Weights of a small mixture-of-experts language model, trained from scratch on English Wikipedia.
Size: 15 layers, width 384, vocabulary 16384, 57.8M parameters.
Training: a variant of SOAP for the experts, 394M tokens, 12024 steps.
Below are experts of layer 12 (counted from 0) of a mixture-of-experts language model. Rows are named router (the router's row for the expert), gate (a neuron's input weights, with its number), up (a neuron's input weights, with its number), down (a neuron's output weights, with its number) and show model dimensions 240-287. Each number is 50 + 15 x the weight over its row's rms, rounded and kept within 0 to 99.
After each expert's rows: "mostly gets" lists some tokens that are sent to it at least half of the time; "raises" lists some tokens whose logits its average output raises strongly, later layers aside. This comes from a sample of Wikipedia text that the model never trained on.

# expert 2
router:39 50 17 23 68 47 67 56 54 69 50 32 44 39 40 49 48 32 56 53 55 39 45 43 22 49 67 52 39 42 44 41 41 54 75 46 60 28 35 67 69 22 56 53 77 43 31 70
gate0:49 99 60 45 41 35 78 50 24 82 56 16 40 80 37 52 44 53 37 32 69 56 33 12 39 69 48 68 50 52 44 60 32 75 33 52 44 41 47 66 55 47 40 54 41 49 41 56
up0:85 58 42 54 64 36 37 41 50 32 40 50 27 50 36 67 47 72 57 41 65 65 45 48 41 79 67 36 39 51 46 47 46 50 58 44 51 64 24 53 50 59 54 56 18 43 46 43
down0:86 21 63 54 39 35 39 45 58 44 26 27 48 68 76 74 43 43 69 72 45 63 38 78 32 25 56 49 52 57 43 34 48 32 25 53 48 36 49 60 47 43 30 41 27 56 34 46
mostly gets: "-year", " km", "-m", " million", " co", " rem"
raises: " B", " M", " S"

# expert 7
router:84 43 53 36 45 21 59 52 61 55 40 47 47 77 78 46 18 53 46 34 28 76 48 43 41 36 34 82 61 49 31 51 32 62 38 62 63 74 54 56 72 45 45 74 46 46 37 50
gate0:40 40 60 85 55 23 48 58 60 40 52 57 45 58 55 58 37 68 21 53 36 70 39 72 28 96 62 42 42 41 41 36 54 47 51 92 70 64 37 50 56 67 59 50 45 36 20 30
up0:44 50 29 53 75 45 57 59 59 63 56 35 55 44 52 57 46 51 51 67 32 57 51 48 54 58 52 37 29 45 47 36 34 79 55 56 54 41 31 70 43 59 43 60 65 51 51 84
down0:29 25 50 52 58 41 55 52 50 69 67 60 50 53 64 56 31 40 59 25 60 59 46 50 58 41 47 54 44 70 48 49 59 76 35 42 66 58 11 40 87 54 54 39 60 89 39 57
mostly gets: " back", " power", " help", " hand", " tax", " cat"
raises: "y", "less", "er", "en", "ier"

# expert 44
router:61 70 45 68 40 65 58 43 48 62 63 73 58 67 56 39 95 59 50 50 64 38 50 18 37 38 37 34 27 58 58 48 35 66 45 37 83 29 66 33 62 47 55 76 61 73 42 62
gate0:68 67 48 54 53 34 46 50 64 68 62 23 59 84 43 35 52 31 33 43 50 15 42 49 51 68 65 61 61 38 42 55 37 62 63 73 85 28 65 27 53 50 44 41 67 69 75 34
up0:28 44 66 35 50 74 53 42 47 38 52 43 37 29 46 50 55 65 51 48 47 82 40 39 52 40 39 39 51 67 44 36 60 44 40 35 34 75 50 72 45 25 52 69 33 49 35 69
down0:31 40 36 25 41 42 63 45 51 35 57 43 49 53 45 51 34 51 40 61 41 42 39 54 81 48 52 42 46 48 58 50 50 67 20 61 69 42 65 50 25 58 30 32 45 71 41 76
mostly gets: " New", " South", " Great", " Royal", " Western", " North"
raises: " Re", " Bl", " Pe"

# expert 19
router:50 63 59 57 35 44 74 54 19 42 42 45 43 67 70 58 87 40 50 29 37 50 44 53 45 30 43 47 31 57 53 69 29 60 54 37 62 74 47 30 55 44 35 41 48 49 69 62
gate0:51 30 43 66 49 61 63 51 63 60 37 49 56 69 52 23 44 86 63 78 55 64 73 55 14 55 67 48 61 45 50 55 62 60 33 40 62 50 37 46 51 18 72 10 29 56 51 21
up0:71 54 50 28 48 57 36 57 33 53 70 42 52 33 44 56 40 49 55 57 38 68 29 56 78 58 43 41 65 47 47 39 33 37 65 67 50 50 54 63 38 80 30 82 68 40 66 57
down0:53 52 61 48 37 53 35 37 36 23 44 45 65 43 53 54 45 38 36 25 33 66 35 63 47 67 46 61 30 21 29 46 43 59 60 41 76 75 69 56 63 32 79 71 46 60 39 52
mostly gets: " ENG", "'\n", " THA", " FRA", " USA", " Animalia"
raises: " ", " N", " P", " La", " G", " L"

# expert 18
router:62 49 32 40 70 76 51 64 50 58 46 31 22 31 53 53 34 37 70 37 54 42 65 33 29 43 51 62 60 68 32 38 66 48 45 42 66 32 05 44 53 41 24 61 44 56 26 68
gate0:64 61 66 59 42 51 62 49 37 62 51 41 60 53 91 42 57 34 40 46 57 51 62 48 29 28 60 76 51 48 52 66 54 57 72 29 52 38 47 68 31 79 41 64 71 35 72 43
up0:60 55 48 45 37 49 79 05 40 38 47 66 60 50 64 57 37 23 47 47 48 48 65 64 63 48 13 52 58 71 43 39 53 32 48 59 54 24 45 79 56 46 23 40 66 45 46 57
down0:38 52 42 58 53 41 40 52 54 35 25 49 45 28 15 50 25 25 54 36 21 53 24 36 31 30 76 19 43 34 56 36 60 03 55 52 41 67 53 65 03 43 74 56 53 25 69 54
mostly gets: " cl", " sc", " h", " d", " ch", " st"
raises: "is", "are", " |", "eter"

# expert 23
router:54 43 74 61 49 38 40 42 90 83 52 71 77 51 71 53 28 36 03 44 39 43 55 62 80 77 26 56 73 64 51 98 41 57 31 59 43 54 46 45 35 22 60 69 54 53 41 48
gate0:52 64 66 57 36 24 65 47 38 80 32 45 67 62 48 63 47 43 46 51 67 58 45 40 71 59 28 44 40 37 63 65 49 60 37 39 50 44 31 35 34 45 50 84 52 43 63 39
up0:66 66 72 36 37 11 64 36 57 79 46 51 50 58 53 59 39 45 58 56 52 58 37 38 56 35 34 30 58 23 59 63 48 50 47 51 54 36 32 35 51 52 43 93 51 33 67 59
down0:31 50 11 39 57 34 31 63 47 34 55 52 31 54 50 48 51 36 49 68 37 52 64 59 17 33 39 60 49 59 75 11 33 21 30 63 65 40 60 52 75 49 48 28 46 42 60 64
mostly gets: "idae", ".S", " Genus", " Press", "и", " Lemmon"
raises: " ", "ter", "a"

# expert 36
router:57 35 38 38 64 55 65 56 61 19 45 49 51 60 35 34 67 56 55 39 29 52 51 55 47 63 55 49 49 48 49 79 45 53 23 62 51 60 64 30 34 47 60 36 59 72 40 42
gate0:53 47 57 96 29 46 53 45 56 65 35 66 79 62 47 43 38 53 47 42 60 56 43 56 56 29 51 35 37 54 53 67 74 49 28 50 54 32 41 50 35 39 47 83 60 60 65 71
up0:48 47 17 19 52 47 59 41 49 67 68 25 48 35 64 34 50 77 42 41 41 69 68 68 52 41 49 40 62 46 50 60 29 62 79 58 84 67 68 70 30 45 42 48 29 39 64 53
down0:60 72 53 42 57 56 50 48 64 38 39 75 82 61 51 59 38 54 44 52 38 62 75 74 49 29 50 29 40 42 42 89 28 69 35 20 59 74 52 56 38 45 44 49 68 39 63 28
mostly gets: " Robert", " David", " William", " Richard", "',", " Jean"
raises: " J", " C", " H", " T", " E", " P"

# expert 20
router:35 40 48 36 32 37 57 49 47 63 78 38 39 55 69 56 23 39 77 67 52 57 51 34 55 53 48 83 46 57 70 62 54 48 62 66 48 53 51 57 58 44 61 69 68 37 50 64
gate0:42 56 48 71 63 47 47 53 56 60 37 64 51 73 80 48 64 60 54 80 71 48 77 44 31 53 69 25 38 67 67 53 51 58 31 58 64 46 33 64 41 48 46 69 42 67 56 48
up0:23 34 63 45 53 53 48 67 49 64 39 33 29 79 37 52 54 71 58 64 58 47 70 58 49 58 26 33 70 09 40 64 48 40 36 83 63 59 63 74 33 43 61 48 51 43 65 52
down0:58 86 67 41 62 67 36 39 63 53 49 44 41 67 58 57 11 57 60 48 34 61 67 65 58 66 37 45 55 40 43 44 58 47 25 51 54 57 49 49 68 63 49 80 41 39 67 73
mostly gets: " made", " up", " used", " served", " found", " based"
raises: " in", " and", " after", " early", " over", " by"

# expert 0
router:85 60 41 28 31 42 63 41 40 74 56 59 48 35 52 56 27 32 85 69 41 90 45 35 52 40 34 56 36 52 25 45 52 53 50 52 45 54 52 44 60 36 53 55 53 56 44 38
gate0:48 74 44 33 40 48 25 22 58 73 54 60 40 31 54 73 50 63 74 54 60 31 44 54 40 52 55 92 46 62 36 57 55 33 84 61 28 72 18 36 74 52 59 30 50 57 22 30
up0:32 71 62 47 51 49 51 53 42 35 36 47 27 46 35 45 65 40 19 49 60 57 41 58 67 33 25 58 45 24 52 33 64 25 72 80 41 34 23 36 27 76 62 63 48 59 66 24
down0:68 31 26 79 38 42 51 35 23 46 39 39 40 58 71 74 52 29 41 56 56 42 57 70 65 24 28 39 68 54 61 48 78 46 17 40 47 51 69 51 56 36 29 52 68 56 47 55
mostly gets: " match", " project", " medal", " win", " moved", " campaign"
raises: " in", ",", "ed", " "

# expert 33
router:65 47 56 55 68 31 41 51 57 53 28 27 27 53 64 28 17 61 57 29 39 57 65 47 46 43 41 27 58 75 23 43 87 71 59 44 47 54 47 56 59 75 30 57 48 43 50 83
gate0:38 03 42 48 34 61 36 36 40 68 40 54 24 46 18 52 62 33 46 36 42 66 44 41 55 42 38 47 41 50 78 49 44 34 53 54 40 80 35 61 71 49 38 56 32 45 55 58
up0:57 56 68 77 48 43 39 73 67 49 53 34 51 50 73 69 67 40 49 52 88 44 37 43 69 43 44 52 59 53 62 22 47 51 43 39 57 58 67 72 40 76 86 51 38 61 66 59
down0:36 37 64 58 58 59 99 31 62 52 27 40 55 57 15 79 33 26 62 57 57 52 36 32 50 24 67 41 22 42 67 65 60 75 37 79 44 53 47 40 47 61 59 38 73 53 47 53
mostly gets: " H", " p", " l", " h", " n", " Cl"
raises: "aces", "unt", "ow", "es", "ace", "ull"

# expert 43
router:39 60 47 51 57 45 51 23 58 47 20 65 43 67 46 48 44 57 60 38 39 64 62 65 29 51 63 55 58 60 45 64 57 70 44 57 52 37 56 45 42 42 37 39 22 46 51 64
gate0:62 52 45 30 38 38 12 43 56 44 36 83 18 68 68 58 64 38 21 87 46 52 47 62 46 47 41 56 63 54 72 49 56 39 59 64 63 46 59 60 47 42 69 48 37 46 54 80
up0:39 65 35 44 47 36 33 36 63 51 43 99 41 51 45 46 55 66 42 50 59 44 50 82 51 65 27 51 77 38 86 59 41 36 61 36 60 44 34 50 50 52 52 55 54 59 66 38
down0:58 53 67 43 26 38 77 39 91 66 63 48 32 53 52 66 33 12 40 44 44 34 42 42 53 52 67 79 14 49 56 63 63 43 52 38 64 18 49 51 55 59 54 62 72 38 38 41
mostly gets: "ș", "š", " Ol", "č", "j", " Ha"
raises: "v", "ve", "st", "vin", "un", "van"

# expert 54
router:19 49 52 63 66 48 50 33 64 44 44 60 52 70 44 37 38 39 57 53 40 55 64 72 51 69 44 78 33 59 41 76 39 49 32 44 29 16 67 41 20 19 43 46 28 42 54 74
gate0:60 54 56 46 49 56 37 31 44 45 42 61 39 27 63 31 51 79 22 72 57 38 61 65 54 58 50 49 66 32 32 41 40 46 42 43 48 47 16 51 49 59 68 63 55 64 84 48
up0:82 75 62 35 52 24 30 35 44 33 07 62 51 49 44 59 55 45 51 28 73 36 44 45 56 78 68 38 50 34 45 46 59 44 34 43 60 57 45 55 50 50 67 42 39 42 32 57
down0:59 66 33 55 40 73 49 40 62 61 87 59 56 50 53 35 50 56 35 46 65 46 51 31 34 57 60 65 36 46 57 27 55 40 48 41 60 44 37 59 54 63 48 39 10 45 36 53
mostly gets: " f", " F", "ș", "f", "š", "″E"
raises: "id", "ak", "ou", "as", "n", "al"

# expert 15
router:47 31 46 39 41 67 48 43 60 58 51 43 53 53 55 71 38 54 72 67 29 32 55 57 56 32 39 99 49 49 50 30 24 76 82 72 43 64 24 57 41 42 44 46 42 24 29 72
gate0:80 79 54 76 56 38 64 29 49 42 38 38 64 38 59 75 51 51 40 64 25 62 44 72 64 41 57 68 60 22 62 68 49 59 56 65 37 48 75 35 30 39 32 53 41 28 67 51
up0:57 67 86 67 49 30 40 23 54 51 45 56 54 55 54 62 55 57 44 63 39 36 48 56 41 63 53 56 66 39 70 62 49 61 49 61 40 55 70 41 38 40 38 69 48 41 80 53
down0:53 39 67 52 59 64 54 56 38 29 29 64 59 50 58 38 39 60 87 63 67 77 48 34 37 62 43 36 46 65 47 42 66 50 73 54 58 49 31 52 76 44 70 20 61 52 47 53
mostly gets: " second", " third", "-b", " Second", "rd", "-f"
raises: "ate", "-d", "-"

# expert 21
router:58 61 46 38 32 54 52 62 33 44 52 39 29 79 47 21 57 67 68 51 53 67 47 52 46 29 55 41 44 66 56 38 36 44 65 27 47 73 35 31 65 49 51 39 41 72 41 33
gate0:30 69 53 60 48 41 50 15 40 76 41 50 59 19 61 39 60 56 42 49 58 64 45 85 58 69 50 45 50 73 71 52 35 26 64 58 14 37 38 55 47 40 60 15 49 48 40 79
up0:22 11 44 34 46 76 69 68 56 62 68 40 29 60 49 58 58 44 54 39 45 27 58 61 41 46 61 20 40 16 33 42 43 37 69 48 87 63 47 49 36 70 37 66 36 67 32 49
down0:46 37 53 33 65 45 49 38 62 50 82 54 46 57 59 48 67 36 21 58 70 36 56 49 58 53 42 12 84 31 40 38 54 34 75 48 68 45 51 19 69 84 38 69 33 52 61 41
mostly gets: " USA", " JPN", " THA", " –;", " vs", " at"
raises: " T", " L", " D", " W", " F", " St"